Experts of a small language model.
Size: width 128, vocabulary 4096, 32.6M parameters.
Experts: 192 ReGLU neurons an expert, 1 pick a token, a softmax router.
Training: a variant of SOAP for the experts, 4117 steps.
Below are experts of layer 2 (counted from 0) of a mixture-of-experts language model. Rows are named down (a neuron's output weights, with its number) and show model dimensions 64-127. Each number is 500 + 40 x the weight over its row's rms, rounded and kept within 0 to 999. Numbers have three digits each.
Before each expert's rows: "comes before" lists some tokens at least twice as common just after its tokens as in all text. This comes from a sample of Wikipedia text that the model never trained on. Tokens count by the router's weight.

# expert 10
comes before: " | ", "–", ".", "9", "010", "018"
down8:464466487419566499562550481437541523515510512510475549453490468452512486545460468471500546561431531542478464516503491536448474445491497487515498533472588459514499498486447509537433518497451486
down9:449517476511474436516469526438419462569476421534500507462485522456522512453433491467485474452504470534498540464468547452477445557464569545524445516475539494450443495574478482517537490436461466
down10:522472500492392433530510513418493484522471532478476513428527531516457508499565485434505502514434445541479473451506528508548513533509497438516481497467486518544502520514495491521518470514441391
down11:504558507522439529520555574532539402593429412518511509512474561512566444487516524568525501489487487526510524460486477493513466467451510478556607501496543491486502537587460503477487471528576498
down12:483510479486490483487485556559499559449482539455467493514519493533529538558441582573485477485519476537414484533460516557524500527519498530486463474541531540502378509480455520472533518460438511
down13:476402502539552471429484496440495538540507521468500502481457454487483470439512515536491520464546591517470470475538540467493505451495527530579458433473491504514471407468566514458411523456531564
down14:444447527465508544526545468545558449466527444494509479506526514488534523456487466487496528424542494527564496476446495532549474488513510524562526572522595445458457457443472545520445533484457430
down15:469496561454503501499511495567434521579545492492566554555455509520503431545540477543487499544489476524469605478479508522484476537484428492518484499512479499495523488633495453492487462491493491
down16:487480547495479511498432522470537494502504455392445485489442487444467399551506489518500532436521496522579496497433501474470523567480443539474527452529464494491514468519483500549502521519528535
down17:526510575567467534471545491489483498531543491524527520483549479499528524573508464491468407528470463545466530484494416490544436573516510523525506448533553470523523495503465457469563475502541510
down18:526516568485516435438489508444523541535493465552488592460458520471493474485517450447443583506484501589469489494486452566487523514504471513473499503460510556504447444488424455517485448558462471
down19:457475485479510546560468503460506536539509504522551510546453475429578547500472548480509497459503475571469570488504545487489531497527477537487488547521528529560515505486494475485459569569468428
down20:386470475480496471463490583486480452464477523529401505523446522506539466580432465412480554495489524532495439515485502521508529511472527435521564493530570453463479530495437484537480490529494487
down21:560544503441466459524486535537564491468475534511532477468474510529526486543535482525459434526486492539534444424405520548585500501519385472517569465510502544429498477568541487496529491504562536
down22:440504482453489544502447442508517550451579511467527455530483572512536480440526522464507524516530471506503497596542561506503553526504547428456477545512440554510490497529472485500529426531480546
down23:502489460465480447463482491550527519432583505541472515484473520487470486424432444441469445549429491432497486526545479607425490478436535493518562441580472479457509513480433471467434548457431474
down24:476591528507529506449511488571494463538522541508528492554529549538548539458484514475577422539535531444550496554523540537539519508497541456526512466523550500525494464522539539510603543489492570
down25:482530531580490489528461492460549584484468532516493564465530601558552449503447459528538482487517494541432526471472480521490505491510587543461503513512489419484539515535524502462495534495553525
down26:569550491571542505497564500560483491503515487534479411476535491491532449513498464482454508562505470514549518548517505477458585500452536525538494524497442470475528494479485518488554452472469495
down27:522473485483514451439482502455456562539427577446489492573548520547523439426510499479499449476555490496505495519502513578418479555533519465496504496553562491513485461470510521490543467569495582
down28:511444467517463483472502457544455494513529530547465519528439492456523506448503600574449557465491472481523526552481524488475460396471467560476510494515495501550560403519424550529528457485492487
down29:527549492559559458538543456551494493509459436521520442466528446471486499473496459503544483470586501464526485551458515479463483437470559473544454480510456511454519467517499546495498552513504502
down30:517372508448442497528563493527467526535553546428529567540527463493471523462525514503590496465533557455536447468529551507547483504483517504531492447461488534558496506490562522489542468461525434
down31:488526516491539418543444463479597508528503545498530476493493484572538610463502578484452546524519491584521516548492523502490549502533494424424508528475498460507497531455473548474431517521523469

# expert 0
comes before: "1", "\n", "2", "\n\n", "3", "4"
down8:514535534443508533510507507513471511557522445588519534497567505484494530469435501470555438453514487550502559545357470507575506542578421537530541510511467572456505582564524494475528527498472530
down9:447500548508533496532522465509437580523486536524500536462548544528421514513481522550539517501475564425463449417428492501491501483495484514514543552492436443473571557468561576491412539550527458
down10:489493547572482557437592502553449539516516583584478470548541528532520430486394533472504459444502561466489529431461483509489562508529452462511559513524492472496532530481572472557501492508516523
down11:434456512531481488507429490532522510511427483465502507501527461473520496467527496536514475530539424487529437407511466470479494508534414530443486459520507507470594514513471439506585480520498513
down12:495465510550463489491504501564425497511447491464463444438548517532491479479495531528462521539490505523501474432492510592580413506543446504498476497441508460478487508538507418445526490436533496
down13:499543536510488451485439440492437477484519505445564488465437506515544555479546482502508491527509554567442485572456443533472508535442465418566508427519502487549557494560485505499416523452471553
down14:495471514477520534454430553511490490548481571592518505503472538478409470468503522541533488449463516476502525515414540449486493457529447470415487449463475450476511505459491457463465496548472474
down15:433486461468464474498457438494455506526499448507530526523507482473523454464510484521541516536509566447507528459514517482498462509488594523554459492553453433516479423493398469570514502440521519
down16:553502466446524416462514471467525508569510510442568478471504509510478559517507483500479528515460533434511509471461517530534503535558482599564524473550526511492485429508465438502526472490435509
down17:517511532510449518515439518543432557515493473504505502571503461479440445495553535433474419425501521540518492536498535567486539465527443525507555554537458507483502498579534477508460444449449507
down18:483547462496473479555523464464518551534467507558521496458483542580451491458464449495464525401420581460519519536541543436498536546525525540534439467441533486547576522585499397513514563421514453
down19:503492566490511476494596482550528512509533434513526492450484429536526484475485487469530466478434492499508579480533448522587510484462526474551528454503461473521533471446517506483464562495520530
down20:474471473457506429471504544472480416534527475463540532536471525549508493447569462437544527551517533552524460520509497512559511484525469523484564482483455451530511478532466483502495530563559504
down21:600551435518514466424476448482476498564503463484465455527548496534514509504503570492566477522536545474528484503452423451489559425433493478497535411519439484554501505550510428466531550487476514
down22:544514520560469457462573519454500520429493482540482530467474437525497458546500428503489538469503560488452486485525500495530454548420455488497551492562505553509572549497473468562484483480476501
down23:490446491477528486456468540509480540516544522474454539462514480484414537490494393539496511527509452549485482552479401448461481422487512521457480485454541524520505489455486470401468490494460492
down24:464534558578526530494484472485474499564469488540531493407484542479548491414498458493545508433435480501537502522550514578450410567463482498557614498518486461491480511487450456492573556459489480
down25:506470427531529585549527528482546499500523463578580539524528482473488496492558505499498547495419544507607448496502455463440488532478491526493520488484563497424521474505480444540524481479450506
down26:494546486510419480485535525490515478565478483486515459441502482585430521531474459593479539469460480503463482436525558551570508474443511511450529559488525502571471513499425527546466471522473438
down27:485543495498486532539504522508467446476533478496471406506444487411508487513582497473485524426426463515488495461507465564382526507520472454504463434422509492471493453509424493591468523474556493
down28:475494422469485454488579523536506415428467577457537496501520509519545564548483496480436449540530541501572510519488568510427567509472522440498474502536464476475592523480554498489451480600448499
down29:552509501512474540498541548490562517463477541474457512546499478542444513457525484548514473507504489504501514538489508404448535468539426508507459490527515485562494566501497477533440498521530402
down30:429453495505501497543547475512447467487429484481501579460480500377524451495480498489541505490455483518542530472536562485590472450487548499554460564545514506471452585528393528487505427487466509
down31:518554497507445523481481555503523542536499536467492483538463478538513570502498490533515370520555532474425554475489498520411508538461507543499507481443551515490479475533500545476516521564447542

# expert 9
comes before: ".", " and", " in", " of", " to", ","
down8:465573485552574502497459453481478519447477452466545485550522569492483496431541508470469435556443498461506464497500479447510506489530481510456540446496528501516509439562420472514525449421489461
down9:559518539491505554447458518449499525536476503455517567502452518502480422461506551462508554549421431520458537548543495484532513483553440521432512506416452514536458416438500490462464446551417506
down10:437512482523531498509463479561457536430533520566537478553520439512540479495469511469413507454478499496574537520469511510508561530509495482502498406630464513524493470469489485550500534501516535
down11:537467467485459450540508576457528395471435575483504491463506508526447494500565500461500591428518503502598554489450476547471568479462461422501558488524421506519491532475472580459513517464528465
down12:517413466439481531495477476501482516546443455453469529495429504508529448502527455515513535470506491486515447453538510439461470545469578537429448535431514480460439554478486532483461435485438544
down13:539472521455557405583527505476563459498482509499479500454550493487516558506530459510453495531438404509490494490470503442536441462467517472452507511481445447524552508504481463542498463512467436
down14:584465530509460500483555599523508507491561585515540504463611528518491483505495502520540532458558489466576452503504548511521506587548492475471552479551501488471504477530566463538493595516501524
down15:570455515470600514554426590522517418554490504460485488425498492489465529553444507483478516494517579538441501534464529490504508563424524473463455485444468466507466531444551482445450493492512496
down16:485478525565515454474474518498487543478531469554519457472574481524483415480531548517507490468481443550536502578546496484516564513564517523474507528535504487495472450485503556526512472504417536
down17:490430502473518534540517596542488547486571455498582517431472535476450480506475506457509555517523601514563475508524518454502484515530500498542524508521474523450473472555475548495467461587561429
down18:538479489497508444398430508499538453457602484535478454549521592522511469488433479533552429495504553494439537462538427526528505498507547463495550426533559521512472485564476514527405516477496542
down19:528498423428519556610505540469552465535491468433452493559498533540478462576512492512512503522589443513560496490526548535435551530508503519537539546548414469468499559490554511455489556511477490
down20:514450511426469457473545454511556491569468492534450525521554540509499481464499542430552504560486462555460468564449491540520430514539452503452518425454487568469543482485465452466511485483475474
down21:477468471486491568435507528507557530511526531467492480530466522536524448514508473444524581480566514519504502473557528534516494472529413481525563450502461497534438498474440501471453483452495538
down22:577455583536572539449543549571529470562419546512432464456501462523534466535468486449528468467488583523504488464478440550553527468500432579531503531502502466516506548563506526523399470547605510
down23:496447452463498529507494512499433483479524452428474473421485511470517545491456497499530457506501523504576573406439446529498524557523529516520556503410552554521507536461540466555488476483508480
down24:533472451448449516526471533526523504526439489528475571484447532534526549478473495507485450528530540477492511478461543487490425485526460555441482473522490439551578497444480510403544520508553575
down25:516433476418505450570482595427487425493491504432440547530541539520564453562492530492424504444543502493560511510517496517453479447538516502510505558491461513516511504553525544518402497494504540
down26:518478508538456448522493475529506503522553555613434485533510518493447472415457479538511461483507488478533488530511502492510477481454463514438465465570436418464472561530545490514466491483487467
down27:512467516431495486539477599555500541540562514492544523407544484484460497569493584452454493400492489562482522477467528481499412508544517487496522511462474492511494495419496464427562579450438516
down28:532482523491471491533488477486557499444425504480537520566553518480518482564515422553563469536450519420491439490479528512442516520503539458451511434522442537469565528522449427533491417603498490
down29:517486528541471468467444521492525431415526512572517515494471435471478493523564421511509551568461467488438535499473514502460474505469470470464491449647457443512516494528489511572531474490480502
down30:537492447463545446514509451474501441466614557523504499485516502506494505524464544448480521533502521530532503504483586461521471574435452582548465499488486490462497468516537466426437509485564499
down31:522531557560478555579473433502504536452584504518449544540526500459434492495518448469475544538562575478463461509549426442500534504523480443464449495471469535484474564486537500514499476484473518

# expert 12
comes before: "==", "| ", "-", "|", "The", "==="
down8:506481509545533522435521538492509468476541536489520515501458521513529443482511481499560473527463524506494521499529512602441531539479393473466508440635554452455497546482581488502568532433501516
down9:477503513528494538505566531465513543484548475408509607530531447547485498523449543406515504461471487447563543548459493524560505490540397524547493468528502472552504539409471515448466466527589516
down10:525496521472484491428554488464488508459421457552469563479479492523495499474488594461538409492519473491550425490489494512511446376523471512459607577492522469405489489532510581511522525478491542
down11:429503547375475521517478446431531511575435448576512509519515483580540499472483456522448534441452469529462491532510523496599471530454535453488486468456498514527499554475436541425555454526517501
down12:545514540449490422526482365490544534525515455493570522535445551497434521532472532496471496460475510508519634501572494497501565505511468470505524499436485541540457473435512480508525492517470532
down13:528513455464515533487534526488485520445534449482530464570499500461503457493548502576504535483453510546542536476549470472569516561467424509440514543534506506531449533518474493555498533549550460
down14:530459504455467518451539469519473472538427490479472471536504525518525541481473520563418418462532553483483501473500525474477544556406474491502569544510429531555479486514567535493495431436439504
down15:486538473498507450503508485565558534481578521494476516480419530518526543504549499437497421477488492525521487490490457523527545505386514495578500545591446512488485508514577536549411599462490527
down16:519428534567538471408502501521514445454569425505529489516415465524463475446419507534472515433569503561506501544558495525597519459519495471500504506567505450542480469524557530556461526504497481
down17:505531402513487510493509468501559511492521533485463534409501530533436465481536568448497525453519501541511491447522512536583485559436494441478466497459498458482546508508535510428526578505445456
down18:496502483457548417532429498556517493519537474550543502521442534545470559517513451453519490455409573546508470588538484450480500501479461459499458503471489544520510505488532488488478473487527555
down19:512562399533500492471541474523509590476463481493552512458456552492516536533536589497575449516508498478480482415543555443571492473569497464517452466540522546504483524552459590526556534459484509
down20:492507491475465474495443462585466485539480515471488572522490488510464468545490510509445435467482543519502575512457525564507464472452501468504513516455498553544548505499531549557503446477563483
down21:565461531460458532462558552470507480514601487512566549517441512508510590518510488428539482464432510459482513548481515443489555509598493498539485477529497601550510474470527479537497505515482498
down22:537542517450523526606476485462517534533457489456566444456506480575501494467594522432547547499508448511425527467574481480411514531532474470480445483450531484577534528469573531540439520408464476
down23:474477464443555515514460488491485422525541401426426468586530499454505510433538521486495483544484568492532454436441501463474502473448478426557565446505546526520484440494521511494451534401485516
down24:496490555480511519528498546460537503567463498513490522546510443557549521484488558494443525552552501394522459575459498505492503460477504524561568483422487549465463541496437442507546543513526505
down25:565457504548510479449482542527568479477456528495481595457485463508510390426499504513437489451468511505460525499577490560522540469456440473538550537445548499487487491565491461516481398465469443
down26:529451512458579461419467514568518469455442458567430464509501464462485469466488414528515547495550572514517466481520492495462474492499499462406529482612483482461507539495566442534544468496523556
down27:455486420479524521496544535490523504454500501538566504574537586522505500574499487456476456526513539517489515533534512464542495463505542508517449533465502547405429507549420509463479490559492528
down28:478483463508479509417504552426489469568531518542419501495483466434516445528486476551490474560486420429485485586508469505458505480481537520554488523595509535554511424482443480472468534476555471
down29:518516553484561534479474503505450434519550535493438492412509489457475489392442527498516550482531572553504543544562465429541468426452493433521497507443477511498488549513497482508545491523538449
down30:496432493505544471529533549484437443467549475477475511485517470510445505462503559474536483428502494441473527443440392526451524515518550484457546540494597459487503484464528532539482474486502548
down31:420501441444498492526478452432524487461554531472475574502483454544469524540516506505411516526500538484494527480454466465515546502585468497431513520581548442540482549475485466524481423494519499

# expert 21
comes before: " | ", ".", " |", "–", ")", ","
down8:416506488511447526533540457504494530398505495461461430525541460485512495570403604477509462546497531532563502461523519570437515527437475420491493526471470534488477461477520570505479481553517527
down9:503569483573470509538526531507479533465574516461533492557440461519493485530563476469504534582478444491482509485544532467501460596457455511589455513503539516545505494476495561457527554495487546
down10:532520495520428487556550510500505558452480497582531555542511463493509418468527557515537578456417474435410567492515494505527504510425539420515501539467417477493485497528536502565528434521517553
down11:558439486429516482470477574548439441584544438467507489561460479445533492521499554484480570492540540488451464560469529433441549491473517439501517481520570463495539467497499537479444455469495497
down12:508484517495486582534504459536472404532506573445463551438475577519486504458497484574467545493499498571466514538470525499530440552510424548492478476505510482494519504580565492529493437536559472
down13:503520502518468516510445471483522427505613447490484543470499434426524490563524477543400472455455487596499538474475479517470503515502420462463510449510487412504570470545585550494543440518471535
down14:531508529483467521540521500535483505410563549475498516477582536493479560512469491556496521503576503548488489429499508436375569481523572508510553457521514575501451568481478493556493537442500506
down15:426532471533488440524497504421461535535469509492475554523485602506519472465492538421481482427518468534438559512530480507512543471575441537510567513500564544509507528512500556577505482513529481
down16:505488538504460517517505462478538533509535471515491536549433455432553498501500496459587479576529471449542562533438531548453492542533464475502478518498546503507487516534526582439557513492477548
down17:441543511524480509441537614459514524498481622544453454483537523555493508519503524524509549429486478422546545566469478560568473553485504507507525530498439473572560517421498516518483489525462439
down18:533567412491581466513497479502537518514468523494520514484477475502543577434533439491580531488544433430512458460503514492507532554472519542554498500497456500528534507520534490506496473458480517
down19:443457507473549486543511501502449460519482527386611513464459499499476475472508544441437421510506526541518493464513459467516443461498528366528467510508471497494494534514504477585434465472497516
down20:516445467525567549528544546523485487530487469564484514510531500509552580491527476396481578430489502545521462524602540480454533562532600526519518523480529515509504481476518516501478556484457495
down21:532487483501454529481525448493500468506493464545438459458529505494480576528467451518471506437494482511528480461488531467499484513506451487523428560454457385487519455477512447535442481479539582
down22:532443531461564471468436547513482581541511441534568566494503507414426528589471469525537475488455464506460457432522455474478468480456483490498474575505425478480459554424523570519505476522498501
down23:520477508498518545520473458454480410588477535563526486447577483539509481528462534546524553453516563532571488484449508461536492489457511548502581498563500447527509452500493507520575540494491524
down24:569498405449566503511527506461495524468566513507510511463439503478514452502488483480416471521466473491535580521523511442561526507546518520530552441444427489501527505477511427499484514503497512
down25:530482515554508453465492496520499515496416570494540514486467483514529482498593511503531450456541439499529572516538529550488548555555547502449467509455590562533501485462453487487479471561488446
down26:519460474418443573462515530458589537580483478504532545518450450494524522505535492519510482543476476474515550569439541500466514497541515439506481506486519451524587435473533506512473554450512523
down27:507484535506472539498507464552537437493488433522508524514510545466445433458506540524539511450512428439553515512499535536490498528471493508446457476558473575464573449466520509441447567558438506
down28:502409455504450549512522478568558524454539500481539519478561464502538491478436488488535462534546507455410497502489475457552480495493462598523498558540494509530512484614482455462549544508456476
down29:487535454506556587557529523456460491488618560484484507509523543486511564518470583487462481469460460483491526482510509512524563472514533470497541510540486584505514570483468460551528523475501534
down30:489501517405477519505469569508481511456468516488565479507469501542477439553467438490439544410529452583527516561505448501535420469432520540469490567529435430468454495458521464552489494482552464
down31:477489561492462508532543540480457445467477429501482499508451503450514429529544493490522510518528493548594445506516489469519519486483393501410500506498451463489484542468554444531525572491494490

# expert 11
comes before: "\n\n", " The", "2", " He", "1", "0"
down8:549478501541516480498438435512514554511536485553534594516455570482529479459500467500524586516534491562478487501533468497527536438526436509527445434529494505462458560459584366541547478483483516
down9:465446436495530551528550474453504448513401518552467578548515467557529521449526517445504477491513520525529414531414504492529493490487446531538554486476477509460487520470543476447499519479513388
down10:569488501570565476426449592522501510505454499551477525553514551533393521476507467542429507556456503553477563520547537535479439511503456511505470473451508516573523517464494439421434507537480549
down11:499546497461462463475541557490434489419557525569547521538467569537441519437472505537532541446459438536449481511521534521519454518529456478536516419474551535550491533499526447530443505490564501
down12:460547547488516530477586477590455565483509516475483534491449481458483465516536461507514499555469566510503504450450487445464458520575462516525474510502539468475487460531475531459515476488419480
down13:424530432443519426496496480552556502462511494487504417486502507545518505578582471556415540537472481487474535516501443507526494532566549505475487544488453465534599493403520496415506434463453487
down14:487469532443492484422530479444482534519507552472499463475450514596450554541510514480521541487491505523613495461500498557454566508367517510464513461462498436440495552494606521505431515486487480
down15:508422500500483509518483481535492455438577485564475498445555489483496513526475525535554450500527529487486394526479472531434413476496565516575538507499544534569535493488529467508519506477555501
down16:481531554486433479483517538513453440544406492593475539493482525435528473460507470471478565607462514539437410548522548517487485489474420431508519543505536537540475453483461558507477520509570528
down17:495516553529519491480565511562531483497559540413519535531536543395491421454464502540578404490514601502552502491606529516507490463524470483568495510431465525495541444548522487483443406468493488
down18:475429553495494468512504520577542565524444518524533474537514438517451508461489462510496498476573480536532568549622462518481562485456492448546500551475520455539398462502473505501533498482461541
down19:502546540498491524477517443540551493546453490431482523483504525561488476538451529443484477526503498505533543557537518528534533566555474525503448374538517526448514437509476461442473507549501520
down20:536519486532444511507508437503481489504450551486558525507548511498480523543464432544508470491562579522531490419578494502524493439466507523452570511593517524505504526563489466558516464555530481
down21:489533477460496566466465429439404493593469473469448461491520526531524419500483504457486469496543498466442484498471558464474538475455411471421506459495504490469460460470462508542500476521430515
down22:558542445475436503528490495470453525441443532462526528494559432571472429534450412481482546518503467492479490507491437450420472423489537457506493585471494486478539496424488521568543477534501439
down23:479509532507502445496544513527460495538478524435543497488478521517444497468458513519480555515494467502530543492501583491495546526545551457467572514437528468462519594559526526509493486555460486
down24:561439437492453485504514531477586512475530487542478505463514512536433491496527417492427472490419469500496529495477424504521549519491558497495606546527465457547477531474435553500501503584467509
down25:548533562424514540455469482559571493510564533471482405451419517506505575496487477486487508539540516471517524491539575517485452503508418549420567548477512454424515445563540522502509527551473492
down26:460506431478503536534515526518564554544431442530512497486444512518468540496523440455533496562512463546525505506571485536464490519459484396536566496551474461474433540460546566496460527443514452
down27:482442493473467489521528478501457444475525415560474442470529511516459520488503468423511464500543504496424480482549526514498535504430470530585572461526469468520536509579504459540477510516504467
down28:477518517452566497512569486513459529508496475518462491551442565579492464471482458540490543501511521526421574448532472487439497528516499477486499474566487516495486493465525479567516460573475514
down29:442492542525451441435494482510505492522477455439469536540523587557570511529523471522480446471530529477475443503562450504472506506439532516554550515522494443470516501498596507577507484515539528
down30:478475481512520481472456517468447499590554402465437504550522567515532488546501533436470556530483532483502499492538474489563502451452447511513501576535526534506543486469523424487526561435522486
down31:489500535478492521553488469575451489474515473496533457510435505572529534508643448503490444511512528498515530523493521521456511472472544489503448480497463536484465462495464501546509553425459564

# expert 28
comes before: ":", ": ", " |", " |  |  | ", "-", " of"
down8:587490492466499438500443572577475503522460537500441435517445556518442541554481553505488537476531489491445551526452539452534521470498547516449506484526472486529521465488524465504504392479573524
down9:500477531505476524532552472447545417523516508579500468491543485538525559571432568519395499475399475453477454544491503509530521489445509480515451535541529492486482494469550454491463484475497519
down10:504457526435443420485504462490524558467461546471443455555466532447457517471500459510514445467515486532500483520540466472509530508502546512476515511479504506527576540498397451535498466609540449
down11:521553458562456461486507513445537481458504458548472456490512502441469509487447537525505470517429448490478465554584451504461550566437510523505458450518553511560568518492486519470461502455468523
down12:490444516533472488445509490522500574509503546521466436543487496556491505521481500513476551522472531546472497559508569516465485465523479488534537483490527555501541562549486563550547486475455544
down13:447479542556579573417462457546541462441522523480585509508503563478539502546473459439482521456449462530430486468546482545538439499459517457500528534419460545448502529474548494486477537444495447
down14:520467423527482552478522484457411423451492520482456485522452479472509513519602487447468547523470510503476478474485525500479538485488485465552508540561496507467463469470578559461476528497426476
down15:533521511464526439488474509473487542523481553483469542517454473527501471486543533536461496523576513481507505478509467556458415556487536512514472489556531483427514516490552524498482559468548516
down16:518467533492466503522538546530490433537521586485549435478453488462465479582434494431542567529506494540462517487586606442528516508539522513534470493425469477485504465494436420555502511492541567
down17:540497512509486570526543521542527518502587517510441490514495480564531496541465559486486477458490543467478506471550444467565556594486457567522540620518417528549512506528484489564496563505492451
down18:522497448453407530470477509496446473491449469512520443484560457482479524504478482530590450442475440433514546474576517462502485545469438611510565557468507544511551475486517494521401468500490456
down19:518431445427516541510520484439501501541516456506437431445418471525500575470519534464466458563554461499416548475468490481472480530570490547426560504479495490457538553504540521512534488479610476
down20:569489580477455420512502453458496480515441535518484501501606455487545544486482519453537575505510460466536472469476501500476488482509557547522482548455427465523512508601450502470484602447441560
down21:485464554482601540448519510488529527444528516520478485521582476495560504544474532514524539509492493506460452472554496517491445435475528498511521529492557470487525458587515570490522458512508463
down22:501496479502452459521424508505516423510511534553456576461542491527579507480488546489540542546526577543419517435515505429501526499549473533435545485493480513472390468496526477524477473562584518
down23:608541432529495535448472529528525528534419499522501483482481494521483497538467469534504519542503537606533476533484465499560527455451496474535454490489474459480473487490502570483487515560503543
down24:466468510499539432486565517459472462573462512493503464460478495521475520428566462557528532486477445513534511481529455479521516514499448513438501517522502457522458395532455502452536568487556441
down25:454500583527467536498478494532462536510484422433448491535539564494464510505565498509499479519438508549552508532467518496465487514432415512477421465478471520599476531531473485516453508446454492
down26:552525445502538491538536509470481505421499545548575426448546495508484505521508495523494480490551472489530486549525496531497505528514535563396564508476463463468481532443544419497550546495474476
down27:468464517521580481461523543462511455434517578483500504443457534523458551496500509494528504395504516473537503508545508507450524482512570495485531508475496549578572498547482489530482505486468504
down28:489487483519534456468432512504510477497428503483488506519485474467543430468531506467466552523491541511492483539555538440399477472488526452492491539517520502465465495485544543492510390421474484
down29:538494507478510558544479465494514525444517442514524504485579455505495449458522554619485469559437492466416528526486440464498466496554534615557485518515482551522556510511462439490520535527507546
down30:506513531543501512548551486519496514504550495472412520507491503553487547464445472487552512455501493516488524514471518485495454468530490482538448513471448441418506495440548499483510533543389503
down31:498503517498504478470469486542532505437567479583470511527527444505510470554491476507496566440487462519486468527511550534493406548501435508457489507526583519599474506506483416517480554455504483

# expert 5
comes before: "\n", "\n\n", " – ", " is an", " was an", ")"
down8:492498489416457590548557483568497480536492514532476473510499534489493510466490523433385474525479451428580545460450541475533580498474438525503529464505505468493518468511520484425516537464485428
down9:518478485513556530463506430519398464479473455543475424507461514565565425594509484520450493523492428452570505487502519498483566473510551473431521536519538537501452511414472481530558527468509542
down10:458467521472513429571499423488566498497492475476555478554502445460590480456505505487510538528458471500482586531528514520452585481459529462483528530481569514469531536484480513535435436530554517
down11:507558471505525469541628522455434510520544413441546514490554476476454570540457507518481540498565471558531489518549506513483528541505539520471594452500563460466455555468516535527555563475438483
down12:473500508517549511469496502467503468448516451492511555478505428507502461531510508476490524476496473503540497519486555521499530570581545495517497507504427523505516536519539489489472509510542401
down13:528494479462473490556491510564554482509485487536567504566539432515533548523477563535453584533467437531507469514474560420543498516521492504578488560528515524549550530509461511526500538552525448
down14:491408516438563522480486475502458433505541479500534495500541498488472479572438512441452455476503534465461536476468480545455485447549442418599487495478452525467487491504426477519532513510512508
down15:547508494451422456455470493515502521487555521579499529481557466446460559549437520482521462514484527470515485491537505542471506497530458416528465517458452477455478524559467541486481447449554579
down16:444457445518495500541506444524491424454569421533496469563457471485445489557547583524452527457445530476503552529468506426454480550471584498481461489481521493436546434576500471522480536542509582
down17:461591455502527448505496514473587441459461566573474537430520529481505531461502471501450482474489518435500452484463484493470484499390510542461487467556462550461490495432542546558485494457522490
down18:499472510532503493496437545467518496417504613513494523441497507609518540530512503462466518508523550504479476531564454530490509536459510548507564511518523496463513495553450546368457512518479507
down19:458426464422475586499486501576467458462549489575431513493514485595467459482478473582491511552514535507506483527514495530483545460508446506426485466544483493513459586490506480542561458502565503
down20:544514556520557505553517503485492511550496494459573514492517520511587472524532508426504525514496602464464489512469548545430475454510532506499493524479495454526558505538565532506521523524445460
down21:496500428516478548497528631530463493405481487529532523531406524495468606476532519534554504510481540500516479513466488585565470494495498501484453527518546489537470527503524507493586492438488518
down22:513476529478476509470464504510505481483520480546504452367510468453550519566513540501447562531470491466477561503557517484489510459509580555532453405539548584495493470547487475506482493519487547
down23:548470492535444508436535490492485408513480473524516556525463500518506463470413525517470465477489460500558603479432458500486524486503470613540450504550537533439465461558511486554458441545520571
down24:542482402518473476553471487520445542482516476546517466541446430466479503499552449391437505546475429562451494471430460530516467513497479466454473509484579463458457486518537461568459414482531435
down25:474496494536453506432409530518487475454599482495444570459525528486428507498481511504544502539521521520496534472525470449486512516545477486485541535465493464450484410504559514489523535478544493
down26:360546533520562451522438516628534558507557458482457496479499488540487492519528545536440539534521490449554498414445468499489535513480512490521486549474497441478481478445472482496469554508422545
down27:488529467562417454490461570549502543518484554521532522516492487451613492552496506526565527551472494464475501541539527471548563551498478503544425493491570522514576553505479389445484493423511491
down28:479581527447475508515504478522437475466507530437444546494524544481517509512507474521450565410533487465574495472528472501498441447512464586495504530504477519467579542480534436516528481491509510
down29:509470454514578523534488531516476440532521569541489496485519496477479514472494422545512540490497563492494574529461494496484547550474527594549534563480530453574573443485535453560455542534545432
down30:535528511521486535458494509515598454471510475436509552495527476458446498512428465537478518429510501469614500477454480526532512514518451553467495462554488492475476491549500450518444563511554515
down31:495511508485512492578555549500457490464486429428514508469435525507527541469541541450597472499547469484387543455555495541406465507516569453447509423521503424531509530430473462545542509540514507